config = dict(
    n_layer=9,
    d_model=320,
    n_experts=32,
    experts_per_token=2,
    d_expert=192,
    d_shared_expert=0,
    activation='swiglu',
    moe_layers=[0, 1, 2, 3, 4, 5, 6, 7, 8],
    router_score='softmax',
    normalize_top_k=True,
    routed_scale=1.41,
    balance_loss=0.0106,
    balance_bias=False,
    router_cosine_scale=20.0,
    init_std_router=0.0388,
    lr_router=0.000839,
    n_head=10,
    n_kv_head=5,
    head_dim=32,
    vocab_size=4096,
    norm='rmsnorm',
    norm_place='pre',
    norm_eps=1e-06,
    positions='rope',
    rope_base=10000.0,
    rope_fraction=1.0,
    qk_norm=False,
    attn_scale=0.177,
    tie_embeddings=False,
    parallel_block=False,
    init='uniform',
    init_std_qkv=0.023,
    init_std_o=0.0,
    init_std_up=0.023,
    init_std_down=0.0,
    optimizer='muon_variant',
    lr=0.00881,
    lr_mult_o=4.0,
    lr_mult_down=0.7,
    beta1=0.93,
    lr_head=0.0121,
    grad_clip=2.0,
    warmup_steps=200,
    schedule='wsd',
    decay_fraction=0.658,
    decay_shape='linear',
    final_lr_fraction=0.1,
    batch_tokens=262144,
    seq_len=1024,
    doc_mask=True,
    train_tokens=1052000000,
    steps=4014,
    dataset='wikipedia_en',
)
Below are experts of layer 4 (counted from 0) of a mixture-of-experts language model. Rows are named router (the router's row for the expert), down (a neuron's output weights, with its number) and show model dimensions 0-63. Each number is 128 + 24 x the weight over its row's rms, rounded and kept within 0 to 255. Numbers have three digits each.
After each expert's rows: a language model's description of what the expert responds to. This comes from a sample of Wikipedia text that the model never trained on.

# expert 0
router:085121124140129139154106091156119161176092127170114122155109143139102096147135140156127122096118157130101114118133101137092131118155116186129137143119086108137105160121083125118151129124132137
down0:140114160146114137115136138184158101149117110084127145090123095139136109129112122109174115150053123140187152145072156143147120151187127135085159151109164145137128179091139109102131096104112114
down1:114148103105144140123106106128085150172126125150106137142120167170110112121110096142086129100128118128092110113097092151139111124112173143109142094144168097153109153072105101138112160100103145
down2:124108160125140169138099156135115102141146123120146171143125081144110088109170106150150093082104127114150145151156158116118123121147149095155162128165122085072168179131154103099139097171154134
down3:126118119159162149097143162160078093115120123121095144058134150095112147129074103139138187137129110170152135145109123100125180097123130078128182138155139098125105147142152131115109112109120135
down4:089149133090120154165157149116122126112155140153098092065110152120117126146106174180094146092097143127137123127117047132153109110161162120165113105146109109149153135134120133127095082131096119
down5:135148138077130125127109121142126156085135112108120142137184136113099108137126123135145117147065134098131115149114134101112176130106122102102092120161130114080149132148144129149146145145137109
down6:108139131127128147158151171122118130171125165160111115174131147125127126082126141140124139136103120075118097185128110126102135074133141141109143151179147136170121129109134138135148124135124125
down7:123090158139158147137127158108145080116143137113147093125131129110100141155043123181139117141134073122110118108143129118124148140087122087140115089127115113128115107139102105118102121126079107
down8:155122111152117167125125089182103147084135147137154147113128158130137172108153130153101121181096135106135148138137119137119135131092146084129090080108077130130136115157151135160116087127142108
down9:127122146127092139109161112155120069133150116164110103127141111135129126104137090153142152146124119128152135109132115106073132118144141120095133052152128091111146109148140116156118120112150116
down10:130101142108163163133142144094140160127131099112205159149118097175138161136153141120121112057129130125149150137069146082131109151123113103139137143109142123129170067180134116122141124104118137
down11:122181112098098130126102113136152071142125151135080148163148121143169094093122147124090069151120158154096148128105111134101110145125174092153145143178136149131093129115164116145107124157139085
down12:143103103099093123136142117136153094119134152120124158106160128097167098135126159171078169129117124109170143125109089170129129133143125091123127136135100131150175087140122127116127162131108109
down13:138095104150124122111143169146147110144115108093146069179134116133074115128089146146189130125146135074112169103090144117141135142130143128160080082159120151105116094105147085128109112140133117
Subject pronouns, auxiliaries, adverbs and connectives in narrative prose, such as he, It, was, also, not, completely, eventually.

# expert 31
router:136146140117129119100109131100090136181115125128122094151121090140154108165108115098118129107152112103126181099116106115123166146152130133144088149125132101112146158109110127174131116116123143
down0:140101089184142134114140094166136127112122079133076119175147129174116105125103122144108124103134174142093148161174142132114103184112138148124106168144175161140132126131109103122142187093088109
down1:128131109165106130166116115117080126138102153083128110136128136139161130162123148096164101083131111150086096138121133100096119095145161111118144104105143100114111081150178123104126133131091157
down2:101086136098104125155119123172143140106144116115137152143130110082124120098153117108116167126119103127164163140086098073136132148114142122187117129151138119142115118140118152113133145121092132
down3:111117109139103138148176112128145136122123110098166127127112125131116164132167128139090147111128097115123152158072080144133120151112126150154148085104147141120135147123172167107135110106109134
down4:159076151155153151143134171138126118096110107116139138140120113131118122117143160116146128126125141138127120137099135117162145138134119162125137112126118182171125105108138108092124105154108116
down5:145139081122167134136138154135146094118135147140115124101156159139080105096157131100153112168126101136139179163129116131134116140123155152107149129174144133142121102109115101088140115163142150
down6:112096112134137160132149160125118135123126139137130142176139100096134118142139114137126166145097137135172153139108151124106152107141111111142158118142118076168112074135153137067167132167159142
down7:117120140141149138090123069111125116167168131124136159116135161140142146165127116168100096105175132162127129099144106157148129123131173158151111132135169142138123107135188096125127118092112124
down8:106146124117191121119147130160105159156154118187136109082128112140190086125145137155114116114130115127128135141114169117100067093132113139131145111167142122141133157107144097131157116114185120
down9:158150120149140148164150156143116111112095159114146108122153134100115134135138145122059141139124147082125140107137128113141150137138142091146140102120148141144117148124144101167182106155154141
down10:127116107131111141122097127123184144164120077145158104147125108135141098145123158103090142127113142083152133138125151125148098080144121101141117132149122065140132138118123132118134148122157153
down11:157139157114117153137164132105147094137166152104119147127140134106190160107143150138159140131108130103113148146086108109144117102123155130135157104130145121159108086104103133100120167148148156
down12:141124098164132138113132127136139078099149087126144110106136134088127161103141117185133150145100092151159103095086156108144108136121149066124154136095150069114119136139149077107133153153132109
down13:142112113141154126061141143131130167111145123122144163076145104111098130151108133102112158130142129118109105144081149142162117138136141118155148125094157151137106172150084128129154142121123157
Determiners and possessives opening a noun phrase in prose, such as the, The, his, their, this, new.

# expert 12
router:120120150141148122151122136120092161096138177141123138110088095145152149149114072118146135108109096143127152096106091123174107115118098146091080097133092154130156125101119104116159122079111111
down0:123147099128095167117164157103144124182077149129120161097136128124136119122110149126126154148138149137121139137130156134147145119109156126162134084124107113128174153109106157174119102155138096
down1:130117136116108125105141148100163144120155154124164150133123129170160115127131124155121099101087101148098082141129182149118105108120110105139162158157150125140151120118139135148129131100150125
down2:099137154144106094104134130139165147119164164131125107155176168104123165152129138193136116124162125137152135145118122147092132119162100118133114128127156126143131089132156150098142131100189094
down3:150109154155111135101136078092143096169134120134122123114150135118161119114136138166138143080138134086097085110133121157122155193121140182146131138118109124150099171084156147138137123155141115
down4:055112124147163118146122139106141112146063109145114137127112146125113142135074138142133134114109112118099123097114125118148103162118112121152135145164113144133097182161116095135144145140076159
down5:135110139136147171141120118118122138122137122116143099088144140125124119095141101139146115139131131110100138109117115113129104123121092181126116098077183167135147107129147148131151146126140122
down6:126103100131103126085159140144123128128132106169077153136119098108170124148141128140132099109139086130133129141146136137119145118120125150153134136118140135085172102127164108104140115158129095
down7:137107128151159170156084167124120135130112114115102129109102140110134108137131172109166138108126116147135132120142114132092112112144155081112157113140129130146162104162192117136120130126133134
down8:123139138141155141135136110131135139096117154105106153114154120118155116171093124101137128139110106120132117162185136127131113102114092180165148204133152131136137081148125105098117102109128091
down9:093140121122140080127157120097100087083154145172155131126118126120113153109137119108109117123077114107135155128120152080149099141089145102096107117129154139088123131092103139142077134143129120
down10:164144102104133133070130127148140140141126196148119176163133136143130129204090116145189111151132134148110088135099138202139153147071165098108115110167130105167105124121160114150170144125147163
down11:142105140124122146172095112153137125171111135130146156136198123184150100121111137156134122126113125133132106102152132143083165114140095107129127171141118113115163100132112154143125123131081146
down12:141138140155158129121162126136105137112166133115148119155112144149134121099147105142120102095154123117157133116110120077130120134136181159122140113153147094135122113121122115098105154117130055
down13:143124113121123171125144101120101144127112080119150171144089132168149120169134135100130103154179169109112119110113112105168114163180143155126107162142095078148122112147168126150132104130126145
Opening parentheses before acronyms after organization names (Liberation Front (BLF)), and word endings of organization and military nouns like Company, Army, Stadium.

# expert 5
router:106170120170141134111093152121161154089107139140127083109103148159112119138157129126103138147135161126108097152096166061090135103136146161095159101127154070095120093114081127143130137118084138
down0:139130151101157199141145081109078139120143140131108164170139140124154108104168145114138111137144135113105148119097101141135110125137090097145105153145155144164147099176142084136135122143151120
down1:099145165123136129107149137117118123186104103097098133146134111128117130150109116183181143140116160136110105133126096155121125141119150141110168124155117154145106096161144171113122135147117163
down2:159162110124125116136147115119119123163110066085111128106126175143113160125160162117132158132084171141130107151160132145165115125149143152120140140129132097113141123134129138112127121129148165
down3:169093139127157108136084124193101096168086132186135096178132137118128150116115171121129138113171175167154142125104095161148134125150126144172140115109137152131122126132185111087113139140137111
down4:158093157133119108101168126121118182164126126141138127114146136201132122134131172138141097125150142081175118067133138179103133095148129135132150125124115101124146120141152150129105125130096145
down5:147139106118116147126134089162147113133116107154148144075148110087074116138067095154170131112147105161130147145167134128132166172113128135147104144117113137163160154129121144115110120102163138
down6:119134174131138099179144091146115163083130121129163171134133111123093143126110149141145148120129113210132130132170089111084165168167137152186147122116074138148140133092125100131114104166145145
down7:141148103085117105108137118120065153138154094169145156125179152136162164158095129150084099087114153156082095090128126145176105115143135162120126107132123150113116133139099103152091106116146092
down8:167126131113151132136118122161114153106141099161151166133141134184113151108088097102149134098135110117151171148096093109121144183156158123096089131126076170160124135114131099102130067146128160
down9:117163126149115122165118117125139149156147109141088098098104110140138105174128084098125136111123151144113125123105129090100162136161136136067185097149141109125140097162071139178127130128108099
down10:125149075120087174114122119153101111085086131138134107127116115119145110167163112152084144138176086116111141103126109136136093166128159103125142100128135093123127107123133159099128130104173104
down11:121128105121159101175068128117099094110137134119086101121136157138089108135128071158140102110137133153127116102103150117128140148114096170135161117143162162124122106141129156099132097096115125
down12:136104124108135101133163088160175113141154147116093089164132176146139133165149134124119156080094123133105138141092153098130116141190112116135101130108088121118143150108156161129103158140120117
down13:143131135155123144145151111097159165082129109081180154161136098156111106155157138099168155150112077108138117143098119154165113144126088123115072142117197184168105142127132161128144138087131179
Commas, in, was, is, on, to after a noun phrase, often before a place, date or predicate: Region, Ivory Coast.

# expert 10
router:151148152123113167103125115137167118154088101116139104137111136132142124136157149104134145117126135135093118144149173153124152175115081136086123140101121107141144147132130142137112119169136100
down0:122179132072122083151106168125144085168161151136092113135167123153118138126145093125106110108093142117146127116130116105101138116093094179139134170124099155096112144138170146158111143117145067
down1:121160172124168110093138114165084136168149087147113108085145119144141156113105106124125129145094147120111132136106164129115153145121141140144123107120144123138162118142135153110116136135132138
down2:147158154130120155124125096109127118161160095150111102100130108083075153150157162092103157092172091117147096149153103121137138150131159132132137127141075130111109116133112123090128137086109140
down3:104133153133117137115108154123145129102125144129065124094127113080117126171094111113115140135122126132140123181141134135124126121112108144111126188106132095134127127118178118134112124140145171
down4:117096091083125086091105178145092139064142082104093132140129139131107109138104151124114144162133156152119112134085167124142142090132150095123139123158134102133137117121108107131080140151127119
down5:072160139127126109120127102145136133116100106129154094162131082103128156123062163108093130121156124132111167124088140140139124157112102145119133130164149164133127141145136129136155202123132091
down6:133157136110157123122106144142122092151159112141128104125115156138116081100120153133124157096138117099124117138157107148085114129166161129114144113159144148160121131096131116079091083138151157
down7:170097135085127122141145154183149131099159096152097120135101088114160170119086137151114123139123189147141122139134128138097151143119131118127111106184116127161117126141068117115122106130098099
down8:136124171120147126144138175086164118156171106115142173105154106114093150116091127102166134118163144114112095133150088124163145119156180156121159166148106101140112110131150114125108088104148124
down9:123120145115133097145126099117135102134139119129175133149088117144111115127169095150069149128116110149111143113161141144064111158133139144124148139137046111102170157167142127147141142125090092
down10:067139158090124121122121091135112139117135130127158124122113156122133128131094159139137090127131086138116096162085059146154111174161102101146143128160141091148169108115159121122108129128142119
down11:058128156160170125129176155105089140101129125137115085115136160087169141136141133142180124161085134127198135132099131167150121137155105125109107109133145172125127153104167124143125141110127139
down12:122155134099116134151159155154099163137143127143133121159113137105134117156132140094156124070131153087148169128162129157106155071096125147147114131147104122139128116163110164099116127089139136
down13:130131129121150128068135160126089089123168141098126135125102120116113154131131090140156154123137099107158134191125163158147115116139101115093100112104190100137146138122137091125126110092147144
Word-internal stem pieces that come before a suffix, often after to or was, such as capital-iz-e, s-ell, su-st-ain, promot-ed.

# expert 13
router:126101104093145125133083131130133153150114169127105166134110103131126129120150106106122151103153099156118162135122117169121139131146153158133143141149096071075094148148127156157109133155083089
down0:109141162125113126143115163129126132140157129127149133104138157171134132155116132152131157115071068119141128129134119150133099088116164141094178147106101086135126069182166153148154128099139147
down1:173109114169184114163126115086121125157175136128102140096106155152151095126107109123097113116164112105148129143102084139126093110157120121128116127163143142075124133155123131113092131157172164
down2:131110190144084153160169118127115154147137086139130146161142113172155135133156168118121073117125081137114149134163182137064116146106147124137111120095111144147140129117116112169126132110105141
down3:086126096143116125114102131087136106118133167134138129126153161134110156146115088135098122154146134114102131147186129086095158134150106125103124130078136170116146131151156139123096143115124112
down4:113123133114150094101151136140184146124156153144097114115137114112171106177152118136138105099141155137112127138111128106125122159120102126119138107146134108173123071101200120119118113174156105
down5:122091098092104147101118120116151122175149132088083114104122172125125155082127117066130139099106115146125154078135162128126123143117120123130103134172099119105118181130159148122161101130116152
down6:142133119129123115159162131131159118099181154093107145128137138140122151121148055124112101141158166119138110137140140141131108136108170118146134112171133132140152123122138166140108139125123126
down7:132136122142131108170082164074111142147085084158114170150106136146098132110133128101166191107125105124111158179129123163148118119110149135133109161117176145147134098138086164099115121120144158
down8:119130137189098088120154111117131133108129156149128170149114090134145167109096103084087125156112131128124143137141109075140184128164145126122090165124112129089158172132119160137127116121103121
down9:095149138145165129104121159122153122122139078131167163133138126093131124115103124105137090071121149124143094107130132111114131133120152115127158153143131152095123171138102106133154095165149118
down10:117141141169136096093100123153156168126157144112128143117105093125140143125144082106116146114123112103130117155112116150132139129124147134113141128159091154126121154135125132119091122083118097
down11:132143154129094117148166100095176103143145094140176105181154114109179157159162151131097175150128138106154143114097135100189137080121129095117132160098111123158092164106137106113172111137129111
down12:138139183124125122123155174104147158127122102102158123147125101156102144087119137139134133151130098120120084165142180113129103078128167117175132109137137130129152127145148136132160157165074158
down13:117144136159148159139118111156098147086144089113128120138146127110125092145151124144127099120140097130100133114187141132146120153135146103067099125108100114101124091133116150096143127101182138
Early syllables of non-English names and rare words, especially South Asian and Arabic ones, such as M-aw-atha, Bal-ochistan, Kh.

# expert 7
router:140122113123121120164147099122141196102133134084106126121146120112082184123119159140118150133138162121139156112078144121153107138127135096141183159129120115076142126124120150077151139076073112
down0:086098146169129103158142120155087137116135172163108137116138114126153120147076133139102145132159159090147113129101124149178123154090164139159132134127138166135108145126103157141144147121138131
down1:131094121090139151127146127070144092123143105128088163078141121102116099117132096143098107146163134148119136121125150157147144140128150107138130162159149176118136150134132117134102103167139141
down2:115107125129157085170133175118126165139100130129155100098110151139110174128108112110107117135122118142112112095108130128149146145112158123149129117090142146117136099092132155103125133185147144
down3:104143131130107109101138161091129135113136164123117117094124127131155098169172120113178149126159116101155101130135121133121140118141127137150117161097149169111121072132144071136174111143131160
down4:127112152100134159150098128124127115095119140116126139120141117128098088145148132104112171116115151139135155128089108155097093152114104127166119140115109145108126123133090172124146113143154107
down5:119156114119097120113100121179136155126153131103123144102140123160128150092124114120137106114143097125164159085114132175145105158148115135108142159155112144103122162151137086135081092108140159
down6:128129171162150171172096127147141136082078097129131138106165115091086104141112126088115123130132164104134153136101120143103179139154126156155133113136126148079148110125171131089148106117144154
down7:123105117170126111125154164182136135143115119158121159112116126114148099131152120088135160121137137111094126142110148125081142163153097138129135143114096089108106117080164135143111162188124177
down8:132124122084119128101128193155126118093117133104083083113130113087148136150138113137132103081121109126141139147103174147150112151153148087133128111117087072150087123126104193100099121194114133
down9:152139146142142113140121120110126111120097131099091137094070137160114129090144112102144093113117151151153133142166147176141142132144157125118144157111150129108141141110143124104152105128150136
down10:176135114159115135122095116106084091197145115124140137189070089112126130105135099127134148150107139084130121138110088129149127118126095141157173139120126147120082091132123133101139114088152115
down11:155141129143147133129074136116116133149115115069169126099131137146123123117124109168136131134154124118115148145085119114138171167126155082086184153129138120138123112093073104129108164123147114
down12:168155147141113122083101129153149136130119105141136145124111130141181087108163139120175116093102183109112121126088119134102160107125142106108142087122116145108145097137140110085163122099120113
down13:133144125166160150162104091103166094138099127179133098144127126121110126130108125100122145169127144153088124132076107132150104085147139144134157116153129144095078146112099184130122147111114100
Conjunctions, articles, prepositions and modals inside running sentences, such as and, a, with, by, than, can.

# expert 27
router:149133123119186166118149109118073113161126114109140099117082146149105099148147129115096152138144149134112101105166125144133088112119148092183137106108130090128159174119135144151145093112100125
down0:106114067084140132101148143125151098169138130146122110185107107114126120149056144158092098137152132129130163138107134109095183157129136114131137151102123128105135096171121110152136138115143153
down1:124139132138140138130157127111119115121092157123140155167160135133172118118123150133122135099107119124114124151146181133135111157129130142191130127168149136142125087117101166147155147150113166
down2:105174129124105123140173134125094112190136116093106133105141109139147080108148141126156111147102110098074128140119113087141079152135122120107078151084117100119167128118123144135137118114116139
down3:119141117129109128098100156100147151130148107116136160140101129140064086149138140132120129128138165177108148102123107129115114158185160127127105094094158153110171146115158121181087130160106138
down4:131108129080147141108131117150143142101105130127133168142128110127133082169156127153129090114140142141130148134154166143102107103088117090154126129126134121152189150118160146124134141131150105
down5:118126123107103109139085139136107106104092117118112177156108121140190129101123132118178145109162154158161127108145097107101159139130103130113143135117130107139121086148132127095089158100133153
down6:145140133088133118187148139107171118146098080125151117133126144138106100108147141083148152090099110097141110136098154090115114105121119110141142117125093159149137152131136126124112149095113085
down7:166150099140141113151110099080115102135161142137106122155134113161155108109126125146151155202133129136129154092091160090131126140123130132130129149080115130121079136131199149108129139160138099
down8:142134126178121079113133097148133080114112123136107126118143143154130133090146109131125118119139159142115166149127146175142068140106119147096114144122106099071127093114121177144126127131135146
down9:130136158109140122110131065153146117131135131147136140133164103158139144171100130140153145132164155151134161145161129070139154110115083143077113119088109099089152149122164094109110154118118091
down10:106139131142117117175104109106112146108103111127121128134147098114152127125085103114134159122146132097137129081101137101178112140058156105115131137134155156106149147123126099114172149133104075
down11:130115108131115151113136132126147134129126132163154144116136143117082139083169136122120102126109149164111130135097127099110140146090177119126113102120165108173131117127123123161058133171071155
down12:144150100114166079165108149142084115106157138092108165151108121111156151137105124171099123147152162166144141146150165127136129167141144124107092092123125139114118130146114110140085115150139103
down13:131123117139095134110156105173175095123143103124140117165102137152129160112123132125162071137172137133136094106104142147135140107130159134088158180157145132161146163119125105129124134092146130
Wiki section heading marks (==, ===), The at sentence start, month names, and first capitals of names after the or in.

# expert 20
router:115139148114179136174147146156144113104156149156130122170186112107102133102109076151143165111140118093109114121118101156150176126126113124083111182104106153093143092150099106091151156132093125
down0:080117164101099100123099136145128159092148085156120121144157118138113090162093054127130107116143119134105142115164136121100162168147160126121148105105133124153178124152126105136101156103114126
down1:149124147120157108154149132114120135134128142152133135140154156104178132143182069105134152119126167169135128109113074123132169129104118144168147105178112124116148151079157132104154124096085129
down2:138092143090086096154150164136094137175150084106104099152154159138136106127114109114158132112157134093129090129166116102101123177091117106094132090158122137161135152110115127121144182085131130
down3:134126099113140154174133090151176137095088131107122120124150127153163182141122139127153104142126137146095117077107110118129161117113140149128100130089148180129113134127162149150108071093146122
down4:165134162124152124113135093128097128147122111086111144127132097134109157114141112144131110108089153151097121151148148089117133157125132106147108155102138126114157098088136117125128135166141161
down5:119117118117138111108132126115088153136071142105101104158150101132113082113100104119115150163124115151116124110192167102123094189109162145131125078098117103161117123100172137190122131111096131
down6:142157108114099122082131113103136129134139095113111126115124075147100119136126103126093067146163138152124094113118148131121174131148155124170129111168115111142161123154110181145148079144144147
down7:143178147144183125159153115140156106098099124116153128135108157145119116164145132119088110137180128112139148137141118150143106147134116112128132159165160129144128132141084169114150115092138069
down8:172181126135126120118164098140096107118126169090162095109123130118132137131115113138145167112115138123147086158139137100145129170157102124144118119144126155143170138110109119080141153144137150
down9:167116132154094106080122130115119156122085152117126128132132165126098117096142102158174123150152129125147139115160122108113124116092154093143146104193091109165114113133161167151153177138128114
down10:127114109130129122147136139145133094131117159110113147149137132135163180113144140122145137151129096112125109117149162112096145107139134127141095166120214110150095135154105101148102134050124117
down11:118113152135122131163105108119166125136110148132147126122164108106157106110168147160120141136128125139098163132111092114124097105101134101123112104151075113098083082135168141144167154122146101
down12:083160159127105136172149142111131142081140121143101138111157160086099141136130108076152116127143100111133182114098149140123142114161068106125093156137110110093135101147094133120172103120116135
down13:111109179135123095103141106082100117083164125102149113168134124131149141118133140134095120137135168108160148099136130117145143100129113158113112130157088147109131127141123069137154144143123127
Early pieces of proper names and words after a capital, like l in Oklahoma, Charlotte, Potluck, Pr, Dr, contr.

# expert 6
router:112104122109128145122105155100105140105109123161130153125118101129116105131140132101119131122146099129116133128163123099078128176120128151123140083139106134083143161096162082090126082091167161
down0:129103138126168117137140131110121115087157112115118094130154132170086121160077124075111148119122114115130120147135156097100089146134139072138141145115112147130136106115179128129154099121133120
down1:104151112156109085109114143121152155160155101114100102125154100143109158134088140071113105158080120075142144128130127126131082157128155125106099129102143123159111158150117127120088137135148129
down2:123143093142149148122103102135144142077133182081127152108126111127127180173116158104101196129102107070152143115112097142144126138170108112131131126101112150145184127147090134128127121106161125
down3:108154146073125169150115144169132132144116115166173077122097106119142125174109153130114183122151113118120099136131111114162128135159081143117117101113091134160112103153101072111118103093127135
down4:132172148102162153132101155143065124172122148115137112190093107153126120142141141109172149089137110166112099133121132151137142135151127123140167127143137095114160072133095113170140135119116139
down5:139106120136123112124159118149136134142104091115138119111111085141076130082167118091084096140125151127129165085137124093195122152136152125153143150122088123136131126122075097145161144132121115
down6:139128137108108145132161131132122113111139149093105149144148138114138141091134146148139116140107146131139118159106130172088138129158154127118121091177113130154152135128122097111122145108132078
down7:124120093127115144104099121157103084140181164175125194112144086155140114171123111104096192084133104142134154135130086112114126119142150128177099107103165123108148117104111136114123175144111097
down8:122149144135110123084159102177136120139133090138147111140109121139161131207105084170161122156116144136145043121196178133080118115134119168146144128143114159154089120118118184148151149102108103
down9:131128144120159128049077165148136163119107122147162187111167130159089095132093118170143133145193166076111131145102157100105127091104142138138112085140127120109120137166111133107113150131113145
down10:118135164133113147122157121126122120123110125057116134178127141137110115112125129110136134140113142139113151105092125102142128118120109132118143101136125103106096134177158094094104178129159130
down11:139074134143085139139110120182093177097153137154139122157117143122126144115168140153123131094116114128132106116133163123158149130191162107171136156127088105139086119135125133138128184125090118
down12:092098158115096126120091128122102159119112173171156144148072134166102121116156141129152096108143105165135105154108087133148140131121143151161156103151083133141061169117184117135148133102141160
down13:085102087120091145122149125153113146140147146130138113165100110158118135118125117130099170109094135131105119130094164168144129103163144087131140109122151114116108165095105113127149177152132166
Short syllable pieces inside words and names, often vowel-initial or after a capital, such as br-on-chial, ste-al-ing, J-af-fna, El.

# expert 18
router:130178117133087113128140112116178085120099116120116099096114161132089109112127133142147107120136108176143149148149125114129123094115161101151136110096143118097097165113119151159111173155139114
down0:112144118184106124142148099132141119134123105129132138139157125108140149134149152131146132149146126153128124085144122108194155160134128144146163108090106124164153134145147108151155129110093111
down1:114107135127134107108118120113119107126136132157109111106087108188111121115155149152163139090176183104132138141131182172135129138104137135134178139122118165117101126150141101136119107159131150
down2:115127121148094124111111135098133175150121182116134136130123115135144140079131134150123153102157128130124136135106131113111087112138116130119137154146118117126095088119129151138195147150109102
down3:138193100164095111125176140140129087106096115121148157129116090139124142129146181081104085119111123113145123167161120129171174179119125107112128116099144128114112155146111129116143134131126156
down4:144133159148150105127101113119123152111134137117151081103086142160167155120098134117142153123147113133111094112179126122128157097126142165135105144137122121143186096155146156158123128188141155
down5:103161170117192130107120135126086120135117129120116146113139107117103142163103127142112137070171134147146092130142160140115107118108119137150138143124097145137121131141144103142079134107092161
down6:133135134150162122123108142128187121136133095113090124109098179128147107127161126119095118164178137129145127141138145098123113127137115137110115134162165140103142187137125151140107137127088150
down7:128135098165163140143137119090112170158152124183122126124101130145136149103128120117139079104147109144153113126178107098175073103163118145117164166122140099136181139095151129113146126121141160
down8:114100149113147149119090123112113145158154115104125158126139148144141082134114073092152135121143124117178166120120160115127177098126109139140093091171136123148082098165121128140111131173140095
down9:127135114136094140106104126145185138092132126110120094148094151095134097139170144107123105134142138127130091116132108110158128116131115143117124165112121153184122130140156085085139086066156118
down10:129145107128157147160097148090105121106123082141143104139093107117112124129078148148085097151171107129115097113117126124152104144112133114133152127173139133136128130143151169082137115129121090
down11:117088120135121145116137141153162116118096134109152112164088154115110156118139174061113104111134114119144154137125134130174145171135122130114115116173145103087097176122105138134119146131122125
down12:109117127115133128154105097122115087143133154115141055138100080128130157138106103112124154115209148136168108117175117141093111106142130104125122107154141128113199112144096094114111124146091104
down13:089110136105092130098158122126152130102149152163113156139081118110165135081113114110101122109060147144103129118099135182150165121131131149185121090125148126154172141109141125159131166144119135
Sentence-final and decimal periods, apostrophes, commas in numbers, and capital first letters of surnames or taxa after a colon or space (Gastropoda, Lasker).

# expert 24
router:163134146148135133162136138103098120081127129128108136137077121137162141135153097147107127118136168093159123083142115171105136101114129138107094137161114162089180148156155138119121129138146093
down0:153108103122127138138156125151097125104163189096137118122099127165059167132114088118122147150144098131099109122109096109151126114098122117170143176137165096149097136168150122141122132137153166
down1:124096170166103109120138191158082101119089135104121121159123136114099107137095165125126127096107116106118102110103168158156131112141144097124155126100107109120127115144135083112089126131164149
down2:092139139104142122118115108142117145120094150120145132090146114123152097124133131130174140151163141126140096140076158161143150130147133155128141140131122157129093100175105130134167144157122102
down3:137107108132116120123098144135143089109139128143107121123093135113149074127088123114129129117126112133134177141105150095156121137118125109098154144142104152146167121089129137071124165099123157
down4:118107149150162106114118102152151096122125123166136150136087125122132135112126107129173112131114139172121130144132151079175125152162141108096131125123107135091100145134125091127115087100103199
down5:147139139104158122162120139112104120140131128132103163120166102119151142140099158133103155162145147135127124162089123146114132125102120121116139129151149112120124079136126131121124169123135110
down6:111153112121179156162109142141133146158138131154151120139125106140129133152135146120126094150099138090069072095122095109156146149143130137114109139140087062147136108122086142186102110120094143
down7:102167110111096073145110093110130138109106109126143112139164153128057154103099082149132128153083133124157153094145136120130144113142165137150126113139167159153091164182098110127072131138135110
down8:137082141141155124164122079105152119092156161158159113160130124103108149078138135093134101124140094078143102084084172110115146128109155112140133107130093150105140126118151093140130091143160140
down9:167116129073118129111133123118160136160128128143167133109121134142132172085125167105084106133150134088122129126160121122119153127110127138139100105135136135088139126151141098106122134132109172
down10:137070087104129135132114134124148104185121089105121111110129131096097128104166122153105132123085150157118137102136138164111130106158145130120155128187129135094157151139115127114125136149141144
down11:126155104130142127160132147159097131125084097134115132125180113042141149162148128113105133131170100106122138162137130157097132077085159102146154136075118107143119118122097141073128137086125126
down12:132114112128117124123149128151108117130127138136107113108138128140111100107169115130069146144124154116146108130117140115146076100164137151138094123134135146158119163118117146095134136102156125
down13:083146091145099117069142101107122120111128110125103173134135132162111115082168120132151150120094161106134133162104135107158094143184133129097124138132155068127130137115109112140144158146144129
Second or third pieces inside words and names, often after a capital, such as Dr-ag-on, Sp-ac-ewatch, car-ry-ing, found-er.